From a checkpoint of a small mixture-of-experts model trained on Wikipedia.
Size: vocabulary 2148, 240M parameters.
Experts: 256 experts in each of 10 layers, 96 GeGLU neurons an expert, a softmax router.
Below are experts of layer 7 (counted from 0) of a mixture-of-experts language model. Rows are named router (the router's row for the expert), gate (a neuron's input weights, with its number), up (a neuron's input weights, with its number) and show model dimensions 80-159. Each number is 128 + 32 x the weight over its row's rms, rounded and kept within 0 to 255. Numbers have three digits each.
Before each expert's rows: a language model's description of what the expert responds to. This comes from a sample of Wikipedia text that the model never trained on.

# expert 7
It responds to: Consonant-heavy pieces inside Western surnames, mostly Germanic or Scottish, such as Huf-f, Fit-z-gerald, Mc-Cl-ellan, Sch-met-zer.
router:135078126137097099107104149073086132101122131154101088171121104153141104202151062106104139176128071146182155131102159158117081144099081117085118123101139143134126156068081143159147065078137181158159147106125077123158157165141166061133108147
gate0:154079184073141117129137139152111143161099104145163157135160140167136089077154111142162129128157156125085184067177138125115128157040144103082129125053102142144198104157100131175091110186140095145186103076100170188170132177114084091135103054
up0:128106146123122106194121094106181079037118083128140135131122126119118124187125122125126112118107104124138137110066115151071087126193148073176114119130206159093131058151147128144092137136112127137134123072116118128067179095167172146125084058
gate1:149116113150104147118175128163157076039129071084191118125142157145142100132090065110143129130150091052138114076162161107154135196133113116112150181090081149127092129106131175143083099145123136079126133103089110207115094125108194162143125113
up1:153137032157078140143065100060153124168150167158165118098177172101116133082091140138129118147158167132145153100140188107117068205114145187143131139032120094136103104128094170137127118151120113127109174094113137105103128090073188185141158118
gate2:136195197126125156132145109111104090081118174167142157120163109154163107086161064150153148102113082147167144168136100173110107168129125128094125165124115108152162193105098118163092050100065118094116117054098136113114128108111108145127127169
up2:065152132157134086118089154058136128104144136146101183041108129113181075104132148131137128158129128161089067145088097146134148152149100139113167132195178084088158084113100115122133153110109124118139096056086078120051128059140156123100149118
gate3:090131113098117110143118166119109103077128113217070140110177109090097140136181196075137163129114122155134083114137145071119085148104129114157068107106157171179148126127129116128130097135125156108152191111112147103169197103172135115181128135
up3:129153132176129155174143106189096190157133172119168078148106112129118127056092128121041168181115144084133114082139068102066158120168109149160131102124157161154115151134153111126160168124139191096100067128131157084137104107129150153133127157
gate4:111115107148149090142102129108118200095209158087138124166140080138075158167119088144101107204074141113074149119145191139102144112145097173107106143106117138163155120156155093135125084128189134163106112085197055137123165134099111153143102114
up4:132150097166089160177085088121122059124132095207108120123085124091175117092094108170139152204164118118112152107090124100146162088135128064140089098196167109101130164119134141144137154094175148099116177108139158136166051139123133086125105158
gate5:161180073131120191150125124145139107129105105073118122149085072137126109152204172131141155126084147110118130060186108160116033159145155096044118095152140101054135140059158179123126165139151153176135147120128098126098115158170126112133132151
up5:131121131180143147119139112140160148046125144084081186068129102057112104166131181164125116157140117056146168120143117187204091106125143139106128177099146151104093095192103153174131151097153147096178105132121099153120135151115130104139143128
gate6:115134162111161084093109096127129158134126105175152145146102158169074067116143125164142119143118087128183154149158121139136048166155152165119145170143159174103124132105072133121112137090146146119176175175067054135094105131132133080122088104
up6:139145151141143153163129130071142149163055135117132144149154115099099080139067155136171142111197139101085106109101121134145128175110127080078185132120184078127120101075112132191155111134173123148152106166137083084143143067075150119141097112
gate7:137107129134063126077179159108144094097128139119113169096126050147076111116129175143129135070113097125176089143160088109098176170128106116106144216097189117157078053088096147132121093156126108112117128121108140084207119142189069159100133117
up7:174104095120146120076140115148123078107129118120157154168135093150121140163175071119127137134124126101109139100151128149097131162144125098175082077097112103129096121131123131063122083132135151100174151178120130167126130169185156191138074071

# expert 37
It responds to: Inner syllables of common words, dates and coordinates, such as lati-t-ude, upper-si-de, posi-tion, Febr, with decimal digits.
router:141121142100149150140108139127136095125146113123108141107085143124124133214133087104089071079125098151104061130137128132193098145171092086148112118108170093144151115166090129090132131118107122208166103103056122219100084157141109072102167137
gate1:081147107110131135174181112236088094073180174127121137121191103134126138142138149074169093101163095191103139141101164148104098132072138087125124108094135070113131092091121192137103106083146093176127097103050054124150152125124094120138167136
up1:121088141091154166118146112066124125133094133158131153180148158117114082119187113063140090085164213066136158102125142125156091035124126158136204147127143134107077128083173153142089106126127141133094125189088157124120136128102080139131119137
gate2:083100130111073101128115134118107120085157147111182097118148194177109096116118231051127081136117141182102119174171120145099082061084132143112157115109138121156145128105121137163132169164148070140072093159118110143115125131171100108109115137
up2:109183139131146127092118067090114062056139103150110175120121175129143149161130157115187141060095116098127155157149164121160136088202068086165152125107130116087106109083048153121155154128111169097145077119091095196187152106068129127127119177
gate3:146126113142117163181135170167138144090153110106188113163165120070066104135086061166179133150140096100116163104128099147173108172094135106152096120097130157165162105149078138156099062122139128178140127090102129110156152164107140160146165195
up3:170189151156173121139105070100126113136140149109123072060094142111140119175052140079148104137160100154146064135102152108116042067169181133089120177154137139097133112199139168140093127148093084108060137100107120078095137116065133104114107083
gate4:046147155161131133166140104135154123104076136117147120120072143144113106158065131150127140169121089090131108072099155102137094109126170113091080130139172130109118136103150094158129144150133089122145142157105141115137102121102117080181121126
up4:118116093107092150154130124114057147172189094121113118108124074136124114099154126101190110078091127112123149151101119117104150146115058199131132167118113146076110118081110148150149094147136080132121120148151148138172115168145088102141165149
gate5:184070080101118124108098121088182162219127121149165131146113140050101152121162120116159175142098130166126133075092194120106092097137181190176101172119160126129105143131108107090093111145135120129149145175123110158127147131079129106158108109
up5:121171188096139161132179162120186114109207104158088053086143158157200100122121161112117106116133103100133054111103105148105144174145096144154112153101169123124142154144142077141125193110062141120084113116198136197156136089194136105126167098
gate6:115152129141120189150104098161099182122122119128126114136146096127091082110151159132065124131127078153138175130185134140140128140171149158141134168121131110137076107148080079114164097072168137143097138135096085076144158194146137103179127104
up6:157129109136105123123103168133104124136104143138142171177102158146149087116043108167123177112139124089133164137144134108161177142159131084077104113131081110105144116136117139194100136052145143084114098139164103109085147163138198113147173096
gate7:147138115103134164087189093153080140115108146105133117063143119188094158116090148106185160101143082108158116153130164141141106106155112109124102170137150120147107130164120064170127129120085112149168076148130189130164162165179068122135178097
up7:131099182149101078157089049080148127119201110111179180078119127112130111074155138181111115085149099074130130136127128102122092162122083116112152117119146103139043100088162134185101073174132116133076178112131157134109080090155138087126080167
gate8:171117167081133091122156097152135151167088182180088158150178090130166112122142142116113120148103126185084159212128118098087095190118179120134130133148119081189146117185105136191113127172068109084219107119101095164125133093141056124170155120
up8:075106162154181113107111127120149120127146113125115098190117083152150124092154120164103108146127193188089176146104139111106155165126147190096112096148132098141148127113171082148136159133115119141156126134109086181172185165058078148161109080

# expert 51
It responds to: The word High or high before school, and first parts of compounds or phrases, such as high-definition, hard courts, wild mushrooms.
router:145081119100204132146163122128087140048141099181156084145102111114176130143141125061100099116096111173106133097086154148152116150111166091093139104127108110139175136126097138123113078069094119174127085111152068095138139177083058066179118116
gate0:189115092158148149150144137149111153086108158203089183134134134137135150097118137132097147135147128132101148091114133148153059156089154075091240103075142136129135112117172105155130099183172137138108141131144136071148088151135111107083178093
up0:088136111130138114115153175112180135140170128114119077166108136208136106114126152121160151132083076139114055103120083138147182104087157154191101083117138079115083124152108141152149134052155104182116134149120139169129129108109192107081152128
gate1:174124097128150113096114080110121113087098134170150130152118109082167140166099120125119140162139193124114138203117102145131101194107135160116150125097127140168143183126191068195093113174090050129181146068131104125137132156078075088133124131
up1:110126093168158108109121156152135126149089108091166065146111137133067158077117152140149112132079110099158145175169146128209128127104105116180123156202105179128112169180180166118070088126099144152125149116119123145140157083111133090179092128
gate2:165174129137159161211102133105162193144134141159075093153172119163124131172134094130090100102165154155158115079108134087143149134141144140045138092111110121155105120100063144187152109135139064113138154169102121183150139095146075150106159147
up2:182141109102140168125156130121155135126142116128130130136107118121136157082140105187085141144089126122129112073183136159143136125152149123108137137118138176122085139157091217098185140150170108149122151145091119119122091126132062137159134132
gate3:166117121140145138130105106138115150101082087083174128099081136136146174158205151104142112148128047116075102058134184100124118066184052131119138121129119098174141134073120119090160145111093116151157095175092080052149125170177056083081140114
up3:178119152114109142124168094174143131083160152134134148086156141144142139147190108084121183165109107138144133120148082103148105131126121161180103099092200147143115106163136138114070104118058160163169133114145155116176133103161103121083108205
gate4:081140110105131144132152145087135179138151102135119115137140119152149123150197124062078134136149153173108121119066057164071109108071132127113133153134148213092101117151141120153128121078160200163170168117123138111099136109123058126186128179
up4:119131181131168163129111170117143133118125111158131149105134122113074090125107102124159083151144139117153082164125107122102066151137158079101073145110128074125145102118117097131150138142157044145183095197183146138158111075164135060177100136
gate5:103141149066116141161115105146116133095073133137151129130143118107151124087130120152094130071116141101118137172215106133120132067157111083089159098124153157149128123171113102128166117131136156101143107114135149086146138094132127132140090120
up5:143156102069205075164075130141148179179115055132101123130055177116106217129083164153097131131079161141198168158090132079064118108129165112106186143117099113102101142032172050110092133107112125079092139126097115094102134133173153081122133147
gate6:136132162154161122095117142136082126122111148109119083187093111168110129151152090148148150141106174121133120127157132235174120121124130116078128059159110112139116202135086185111144103117102121159101130112164134127086146110107164061158128098
up6:133136133144151158123135129146176131154090094168166189066103123076167080145091168052105128101116076079167143138124135104119118081158105079131099136122130188113110121123129130098077168125097100168128112125129163169133109184093163105143130163
gate7:147066139136141116114124118143129092102067158150094174172147132182163086093095106168140146120084158130118131138167176154142107172123096170071131125068164165146150157116090137122137200149157102155155142106141158113171112165107098083197142070
up7:146150192116150122083142082081130121142119136191098111164146151059063113080144124086117127105161136190160121114083116146144111113153123118099198149113134150063113036125073077084177081084098164097154158132152140127104071127148088136078042159

# expert 27
It responds to: Word pieces inside Latin species names and foreign or romanized words, plus stray bytes and LaTeX symbols, such as occid-ent-alis, flu-vi-i, Rom-an-ized.
router:129134090089143083161139112119125187056124150150147130081090105102103129165158106109130145057101115100123083141088128153191101135109118070117179099054154105127134111152093078108159179116158099169129069042100121120151108134114102079141112097
gate1:094153053139129129146048123139135159120146099139135108142160152125147159106108123115154121113097085150149143114028103097148054175025193102130074133084162158093124112167119095189124149103120132171114206070105090106146128105134139106141181090
up1:192156191117120106158141097095094117167145086119110134127090153124136118090116104166117118124108162136139186179069149094154149136176087151239110119181077127130173150120144175115175085207107138151073143117152069138130128160160159113127127182
gate2:119133124128105136173119162083121157083120135135085154151107117100129159071191134098116142173153129106155073076136153195192096107108137123170178186115133121099082057178141080116149138121158145159152112106108149152097136087129105182094128138
up2:127143143100102136215141149174151111161072076111081120213100230133097085114163141134146168149178162129123121114119160144134104176129166142138153117158125153127123096078210130112094147120147167150138106109138154072147190123129134146172125122
gate3:101115164148167141090108155125078063132166146094246121157104171159143127099117173122158085139155156113111116125153165137187118107120103148160134172097159089140085145157139106113107128180139115157120116096165153126171098126091199124133094148
up3:078164153110147125121098077172096122159196141112164118111107082039083125092125149146144132131155154105133153113110116131119105152084127112170124188119176121188172104123195078138138166069122079159144153111167119196100122115142093099169140125
gate4:145140152120095132115138156132142186071159090158142095072173135149140118109114164098099096095120122115155152138095092182136155088100143131130035086110095126166137102144097154134136123126156204174107121146107069132129171144125123162175122147
up4:152076143074101188158169133172187158034121132176140093091110114152162083160209068043107108105114122128133095204116087161142118065149134107149203086084141136106129149150167186177117186103138157100115093136149117145103117203129131111108152140
gate5:147135164106154159198141124123138141112111119165126115085113166115136113102131168127122170072107143111168134104116141083102131116079106140189128122146124179103136121088095126153126087113119107142112120113104105078172089123144079101157106154
up5:143115080152083147140109142119120084157171084082131136114149122189147103107130101129143118119125162101131143121147076205097153126098116160159143127078124103148075081079171166103215137196125127155123065147093113144099056094135161159126112120
gate6:115123174120107089128159143098120115098171077102152081150120163174110112148124091186149200141144072088141145195033191124120091128121146092093129106131175119124110189138086131121112153127119151153086147115113112146141167147149158137137098107
up6:107073164141135063100074109175121103122131121118117091149189102156103088164150122143127120103164072089165120146081083114135104136122105148172135111104139186150117127096080147148100086130090155110091094138104159148117153163146240126111108084
gate7:106060141178047131124171104157155118138160160146109135124108165110104132121166114076156119068089148040118061111119174134172096184066121135106115105060154167115155119134155134183114073078100197091146116101101053162044103135071138126121097148
up7:142097169159140164119152125120107130150137068148095102089129107132114090131160073231058166076167122121081080205107087121108148135082154181173130154197129141087120169114103185161122146166149137113127139150113092129112120101091158103121125151
gate8:132148133126140065173127081151063113104116114191191136099115161105116114157116118133171137146102082140127095110153117182115097097152091104173105148082079147100114097092126141084120130120124131162145093077051089117118167140147144089137128112
up8:093135141165142137135142099076109145085150120131142113165121163125124146134122129105109188170079111151160100106085116059085123111092097136122132151099143117134080135088160134161108092153138140089100088182057128145055077149179090128158135169

# expert 49
It responds to: Stems of political and governmental terms, such as govern, reg-ional, par-liament, Democr, Con-stitu-tional, feder-al election.
router:163114106090198127134177136104055130105145103159121097134143141126163073166101127138159111075116107126137124118120094131175135126148169133115101098152127132180132081096108114077145129074103104137126066149123130126129135128099153096133155161
gate0:111092116129080108084132130087077108071173134118119144185106191123136100119161183117072051089140116142113118212133163123088079158174140163083120091161109084139110166107088110134153130104096116141095125153112181124119095176150092086136123079
up0:143096131160099127083155162117158143113136165085167123072127178108073174168140156122135117081153108112160115114121114056120102113092168136103116131141101156133131149121123108123071056143120136081208175131100107097124094103082088119096115122
gate1:159145104171116118071129049185133074117152142150108120115081194125135125148175125071195112101102108087173149135130064157170093070112145088127123137126122109127166085097183148135088171066106088175106118116159162092162109180152129106144155163
up1:068135155169148185132171142130056117077120112157151169119080089156143150124083089160103136168180104143094124172158118164118140116086127172123155050118155100133091090106185108150132108046116131099145142146163083101173187075114145138118123109
gate2:150138164180105128072138178134046081111162143103097137115142131140062108173137093104151109136116133142123122129097126207125210092115046121169155111121176145143112141145134134132093104082122149187124168095084112114128102126153180101174086150
up2:097134135117197114128103109108128132145061105132088125062139084112143129065088173170186069130134141169125138097205165174154077095138124125115085147099136138160161144110115173130116136120156106045074156205188082215135155080117095206109155137
gate3:128133093132145085160158129088164118121164140179123097151129167188108147098128125100108136142060122133124161184050101131193123165090155126171151156096138117157155050080079160179116091127137103111092063128152174180054108146177114160162118152
up3:134119143123106143117083195123126108139094124101088130136135105086140195156120126088170114094116084145053064050110105088064169099136153120177151121122167124153080082170098164152109106177108126089172182178101139058163159139054125077172135145
gate4:131130121125112145173158088146084096125129066117138141125071189105135072109146110135131101118181118115153124129077128197087111086079095138146079148193105083158069084087060115154123111149134118085139089066109110133149088138176168137124143118
up4:138115135136161100122111180161150106122146138157136144105148118130105154116123099183160098100089131128156145138132163157126165082064245135153116146080127118083124097119083166108106135147103127123121133118084155118114140135069130127156128129
gate5:152162096148175095147123113094179149116164132086116159101132098080103162113106146136150082129153122125136136081087109151137151092118174103054143157138099198133107188111081119155167093090109091109188141117117168136114162151134112122140179100
up5:140134122121123138204133098153072112147176161092119101131135194101141128089184040109132130109123167146141105162166161088160123064145088103140129100166177141121123157152133130135093189166143130179145128142109155115109155210089155160116139155
gate6:154108114141120178145148120104080187075158086122062136153225109161112057112128068180102126095143114094120126124095131149140125081132109115103111154111077099127131110123085154150139066165123099062112170127169084094136166140130161112171115183
up6:132123176205133170122086180197120180116126141153087079156154122107070124138179108125076200144114151149118173103123132154172115145108142133115126137059122109158142116155127158119107154161144116123089115093136177106099118113109149129141152163
gate7:096132143087159149112088089123111056145100106158165122102139130076118124159147200130142104041126124220122057176120135152179113118087142056092123125135167208140113159140118119103055162081119161108062111104124109176142154145093188120144143161
up7:102072179127145146153136089107144135173127122154103120120127200093055140125174166109110138125137150161112048076125144139168178113117153120189184107125124158135120125115079072059077130186136109150125089106170155174118104075151095127127208179

# expert 56
It responds to: Middle pieces of foreign or unusual names and words, such as Tónlistinn, Offizielle, jeepneys, Championship, Huelsenbeck.
router:154085093103169092115091024073143167087160114153167107148129140129172105138102078093152165120154064157071157126127087153158167144133149136134164104127094120142093139075103133120161128103135135154083053099105103133151127123125101046126153105
gate0:123129164103130046120090176150179127094126144211069140132143152069164100182109102122127115107154102154110084164132157113099186098133124128039087097165156055149099151092167106152148152107149175158129118161113145182105169107083093103150167076
up0:096141131147154154060139139149129157136153102157146140168076084104164122154106096073173078126087114181105065158132046132128134111119132157107077139104112160134105158118119140149141109112146199128147114166115163172101149148193176098083149133
gate1:147119116132173109135095111166116131132193131101119129132145102137096171199116119125155067143145159147116097168144150109113141125090106152215090167120157103105175116103069097158093113052144187161109147108123134000090121131133018107095145141
up1:149087086104101093125072156131187095101113087160088159093134168165120138124174124181085109174115124127173134167192152152133134149152137186148148136120145125150122137142102119086056070132073139169104161109165119129120138150062111151069154136
gate2:087143170124152169132155111210094150082086073197137117186144173122088092112190196083180119172095104091156099092175169117157103132160083117114114133145139163094139115075159135117124086142176090131144153138164144087208161074134065082126093083
up2:077134176157199094106106074126170126140113129137135098099098118135112153104105177145163134109064144154157138052150161138155105138116129169149111128182138095098151109106116116160154175089122184188143078156142111083106178090052189152153150152
gate3:142069112137122093171172057176191160079166106168127116137137101098193115128110075085114121134139137163129190092079133132113122078099126094127131115148133204167179097102148190149126159166114153151152073081117109204107108139155118104065195137
up3:073105166191144035096105132128137157136093094166120120085144106087195126043150123144122169144117131190149124134093109106107082090150107116172107102118142130114135066156115110108062170127084124131137126119156148049143167113078083102135142160
gate4:175110070086108135151127124160118149135128156100130113124166073188164125127100137139146114149104159106113130109160111165164134138094057111090112077186121142109130120153099126144141125138133103120128152124194045150105093103063103150083167131
up4:130120112130131169118128072153180113097101050135122131119078150084118143080044095123187151080136108150154133124153206116130126136148133144103114109152136182180177187156143104104143105108142100105135085142115181113188101156114144104102120149
gate5:070158129168118150169184125164167139120154118140066173151098095108098084166112109116071101127163107127135141157162064151108180138114161158168155151103079192159152144063104177179052149140089140171083085113080152099120182090169143107180114132
up5:081187159147139159179148101176161114102079170115091108177089098142121103143142172126090108096190129190118112123152074081193130141126168188112170095168125133122134103102148170142142168148155152169146099135127184090156103106152145106118088095
gate6:123130167170109128113115167158070121129118126109087109135117124124089125109227175102150172052146048109149146172066115101107113126173065125158121151089154098120124183129187144142124118127119112128130086116086129164124172087068040165177189203
up6:124096159169173142156096173163108125157126161107116088115173204082177105135141141076169093090110121064104182120091092096099064123168105165137150162099149058146187239157129110152130112159094121126126108070106107072161172154135155112157142155
gate7:116134092128135156102148133150182193123165127127160110171099031113143139137149170076115139112119058129070129155099115072056187041190153183131174130138124168153101140109110116155161097077139117097165123143134082143116106127106158108128132150
up7:131165066107128117132117117148134185144107115117147166165119086118147095162133113105039112167152147099138101094040152097119197097128154156122140117154116140082133135168128096104061096089151094098075146192123094157152132122124126205108122129

# expert 16
It responds to: Word pieces inside French and other European names and words, especially Fran, us, es, accented é, as in France, Hausman, Popescu, Aigues-Vives.
router:131138078056154141160113114088167149079139094144093111215058154063167112133134111090156160112154112111081084140104121138139125069109167115135118080110181125128136133117131142101111138168119149103136105081112127174093117154133086060144167124
gate0:123093149118157092143142119135133113099123130126134113133153132142096159090168164136097120112097128143117091113143086108098109187145058048091162168160133081134115092174209091103066116169118055150117171102205144163132108169104138146152094083
up0:094151124121145118128079122114142179143105105081148117119065130109130154181174110114111129071147125099110045150084110128110119149142123142126104119163176139211136137119151128157127131112119113122123086144128146130090132153134126123078084153
gate1:120116119143145155118156087116132113114122101148100145185156125148105177139083136125155109101141070107052110113199128062128163197125185161078113123106177123121067093130168106126077167107123187152121148095091105144113086118178123115109104166
up1:085064179128151136158163146117107131183173069111085088137127133108178098142122143169118150145190117140172108130134090107101160173110154153096144127116091128125130167137075129156086074196194130111158148106137137109149143170135118129152125125
gate2:147133175075125108075123108147118133126092087178103096182133180159091170167113150120121095099140065121106086182131162112096188106061140183109157179127128170170128138154185158111103099147107087130076142164142133082099138156150121135124103105
up2:138154082168153165139098159104121141207099111153072083145079096061096114128196085177188104147145078148081210183134130108112083132147116116157157086081138068116164127112127129143151127105080097110162154122143101142176109114153097143152168100
gate3:077174123112171098135141172085186153155125148101105146131099085150139123140126153046147166103122108154167085143112142187177147144117131187142120111130130106186163181103160093122081131107122115105158098132130182170077118143081094116161153092
up3:104110150116115101077194189065176162105162145153111124089093061061120109023146214085080153170134133174155061131091090143076157080136171138115101145179076152169108144157154110150114064070105148144139101143118126141114153181165141158125114126
gate4:126156166085171089146109179121086123086115163152137106140132157164105148128195134143113147121098098138155090091146164171139120171133078143146099095166149124181133088108132180124139142105144109113123157108155082122087139171130136104063133122
up4:149133112122059057153106181142148146167083137150181060106124098147140117117134120142141150172150096158101144132131124105100129088109102201121113100104160126077114166177086155110147049079120142122183148147067142074203096127135092170114125113
gate5:052194166128091139125083122127116130081106205192156069148143130100070109131123108130149145128139133087185128156141119107147123148150180196119118116135128129088144119177114142125068101142139102099139163082148122130158045135085123170122102124
up5:052204136097118141160147113138140098162082140136168153141130178125188133074095130170149092134116107153110103122090132078111125116118116138193115159142107089130147092145125107122084091141098099079169132114101126161135105094134047174117134112
gate6:206153085132181116151125098141155091074139083059073018094089128087136126077128128103103161152156105107141112089161081048163154190117155105121150132096173098222146069058100147162085122179138186146132093109166132110115158150116070112093171141
up6:059115073113071120144117149093129100076079085140152152073141137131065159148118071112123144082141125120126122169184092140146068094100085088117156136022085166118094150123145073115110182108142077114104107147063123128133128130119211192121157226
gate7:156126116105158142165147133095139101089122098149088178111115153162152135111085138086102180082136107134017077142093086060174131103134162098134195111116096129136164100114114123131105122114048148158127086158071131182133158093127107082129133140
up7:150121141118091108129105147142125114139125135136163136143142080141117119170139137203191119153163118184144134165093104160213124126073050176182107142132091118134124122134117148106159145107112128154203217102154087113155109158156122120143143068

# expert 6
It responds to: Stems of nationality and country names (Austral, Canad, Japan, Ger) and syllables inside non-English names or romanizations, e.g. Jyutping, Chinese.
router:094147154154166097099080173156087118146185102099146088100127107134083098158131122161176110119164076148125110195143097143157126127112160087110168062143170166140175124148158105072162126096143069106183092108143147182082013118109092108128088127
gate0:140142109080131110122131137148156096107131101117170141113116133169087152140093057118139160133077006067136146118171121155161090093089055082147102141116126156144115156122185117073095069079099137102136241100089129155138144138121110152149141117
up0:163129079124102146112051129137140109154094115095183083130142075170120109077098105183144142126111080084056200145074161082140122126115094125173098131155107084143072085118133157084146166104098104118145133095154156142115080099118126100127154146
gate1:158174094111111130113087136077088092156183153109106162091099098121135137128120098139114125085198130118171121139131104123180121128134067127124154079119109136251039111140102129215097128100115129123107097101062098141108107121134049136149143041
up1:118132090214088109063125048150081182129101109118189161080177082144214154105184078144154151128106131084154116130114023134171191169126106124083122145117107096125121111141163164151187137106148087161165182114099135079109142133142091084177081091
gate2:123133163110135106148179077072133177102105064154150116098154145156163112088112105092097110115083129087139124137146098139127127132140152076093135161138114171141089111093160100110118154127084095132112084074147087127117106124204150090110141087
up2:151109076125172167134129100131203129094130116115117182150101181123113132088077172184133178127127098121158134124112133068134103161092176158156096101138092113076096183137126184084129140137085082104144098067082120160152123110110174115096138098
gate3:109121093105115136098149087123081125042189114079042139161118188101135117228111159116133129068144133101135050077079139144115084176102120106155168113080111179152129186094036141183101125090122156096135116089143144118157149073114100168110134096
up3:117096135110143152171127125141143167093093141169134113105090063109138122067130144150119100150114149121162103085121141117137149106156144207128082146116187126128138118165162182135159113121165148131156132143122150112115080171106131076111078144
gate4:146163084145125087201097102141117132180140178148117184082125132130100080174116075149155151128113092197134129141109143089159121120095170187073103165137135169137097116144160136148093176114175104140111157121160100132172152170132052142117063104
up4:075138177175104136164124176098068097043140120190093117109171170122108128152111131143097106159163128118075135172113145116108145144119162096124156163183168114104175133154074074101157120094087172162169098143098131140112121098128109118185147125
gate5:145126093115145084110105147116164138112172098133078095142082070153195110125212131202091119143155107104157121094182105100133099102104156245111075124084193110158167129105166117122151137203127117146066152122102133185054081108136157076135149148
up5:123178135089141075061161138083171126142070164126124113113147125135074118173187148121130084158208137076100119166158122092140121152117144152107109129141165151126083148142114127110144118119153089154102145116152131141106123155132166127129085116
gate6:126128088154085090154132083132150156169153093117108108057093148160092062065117071093156136098147093134121078188138152098107119140173159116168153106127114106208147138133115094150135106124120105155129156084113112170111130090092180118113101131
up6:147083149137082157130137149138163140168176079131106080084121117139119101072145160076138154105144115127119066139112151129113120124120135083118181104150099117158139153142160084105127142174107091154092144109109121087108104116156178133198134163
gate7:127122128095103211155157119145078148097151090121078144128150137131182172156119106175138123180093092116101089129147049153145171144126107179090136090107107146165121079102118088120094136127112128198183062097119177121134099157136156161118143088
up7:106106080125181073135097198110188152101119091114155101142123169117126145093139091102096125102155098197146104140109196153150136150156090155118099184162071220104127148166144164140074089148132118086146141145106137111136171080107134151168154141

# expert 54
It responds to: Degree, minute and second marks and digits in latitude–longitude coordinates from infoboxes, e.g. 40°51′31″N, plus Coordinates and Location labels.
router:156104085116145142182157124110080129110149127138069091105079196125097134138117109092151117162057094120108056107142147151187121159075126067108128107137135162107108111101071130101089126166138132201137100134111062136116110126170129103151165131
gate0:135120140183147159141201140143105152154193091132077182108092112126127152098120152143166085131097182137138120119133108145160112194169091134092105114108112189113084147125133098159133116169170168163108113116090122130195109169148114240113211109
up0:150171113110122118107111076104181180133136122115145155071136160112170129147093152081133110096091146131137114124128073090140183090098117129124095122100178182095053072142150192143160131112090100117126158060118119146141118158122043121123106171
gate1:104127122140162100234190169123172192156204161167080110075142134131101124120126140115107083172116141130111068154146091131126145140099136140077160098183116122165137182139100150136104105157140127135132179103157113144116132081056177121122062154
up1:134121123087116123114138138137118179117140102143123127163098153099179087155079098179053121158153060114153143131151151213159061100110122101131141149160185070081114158111104103098094124082196163102162100160079180093153087143165187132157164136
gate2:187083113145113147127159186123095135084181072114076171152112080155103111136138130118137123159122137109191113150096122109119140157115070107119137114125109055078156088187147177123173168142137088140101070119163122130075155143170160114094183118
up2:092155184129126144134085159077190116141082096135169046106118142170072054162090178123155099105142070148102142174105083127157148159144074139122103113184112150157111102135128102123108150181107112170056132099164117174077050112092138150119163165
gate3:082100131106116155095162152169144129138126156142086222156142105132114112160158182148136142149066136148133104158145103102116161150094099198175103122162093144137189103094140080124097072148136071090152122096167138142137147125101103125126087147
up3:112171100110081092153090115161132170149120174089089050108088117195089065167099151080119094143102157096078082075108121125121098179195118054144112166163129128089122117088160112080128132082193187088093153146179130175149218155086126148154086102
gate4:115110084109092126087132117142120153162129062126159115140119135147187185157086146195176077147143160129089145081124126114111161168133156147135125095161129148145136156145189075143111111104090135157155168124149129103123088169167089063177137106
up4:138080117165145069161158161092089161110132126111151075113142087172129173097156124107146135078113092111075084150102093135142176104110160219102155127109113130086173170083141181113078142113074143048151090092133146151092070078154046133162121160
gate5:159168095077085118101089120125113171170161173146121168082111151155072098217104174117056106152120114118131091147107151118157064078162088092125104131130196105127187173107062125134102116125193078202170154111188151134113126111118094107071203166
up5:109150127219125091121060113083146086244120113148196102132160150131063083132126124141212129132160140101164160092099132135114095129119113140175141103181105206098188143148103111151134141106133121177138108114146098138110124142122143118113131120
gate6:165196166132135146142107163134175149150110113150198129095094167137144095140106128148130168142099165116117133154084101167168114201126127161104098097164141130146112151066146146157093124136096192151139162173129122138160151079078174094103146121
up6:187125130159160059128117138128136155117174091118095165129102153152173125134135080129157155117145177128151097152129148135136144113134140131143101244109115160130104100096122102146122086060130064150114076126119076114111178158100096084119112179
gate7:094074183112172175070136147077135166156114122138151082141173138136227142154064141147132102126118093076097139109181166167124137151153112098092137081135090058133122161151147071160163133099155106064079173120175093103200143195176164161139133066
up7:158146116142132138199149111126134142054168170147116110175140075171171160140119139131183017089162154100124166094121084154096194188142105136121146121112132099179138133181110137139119144131109103128119064099140135083103095099092100125088051152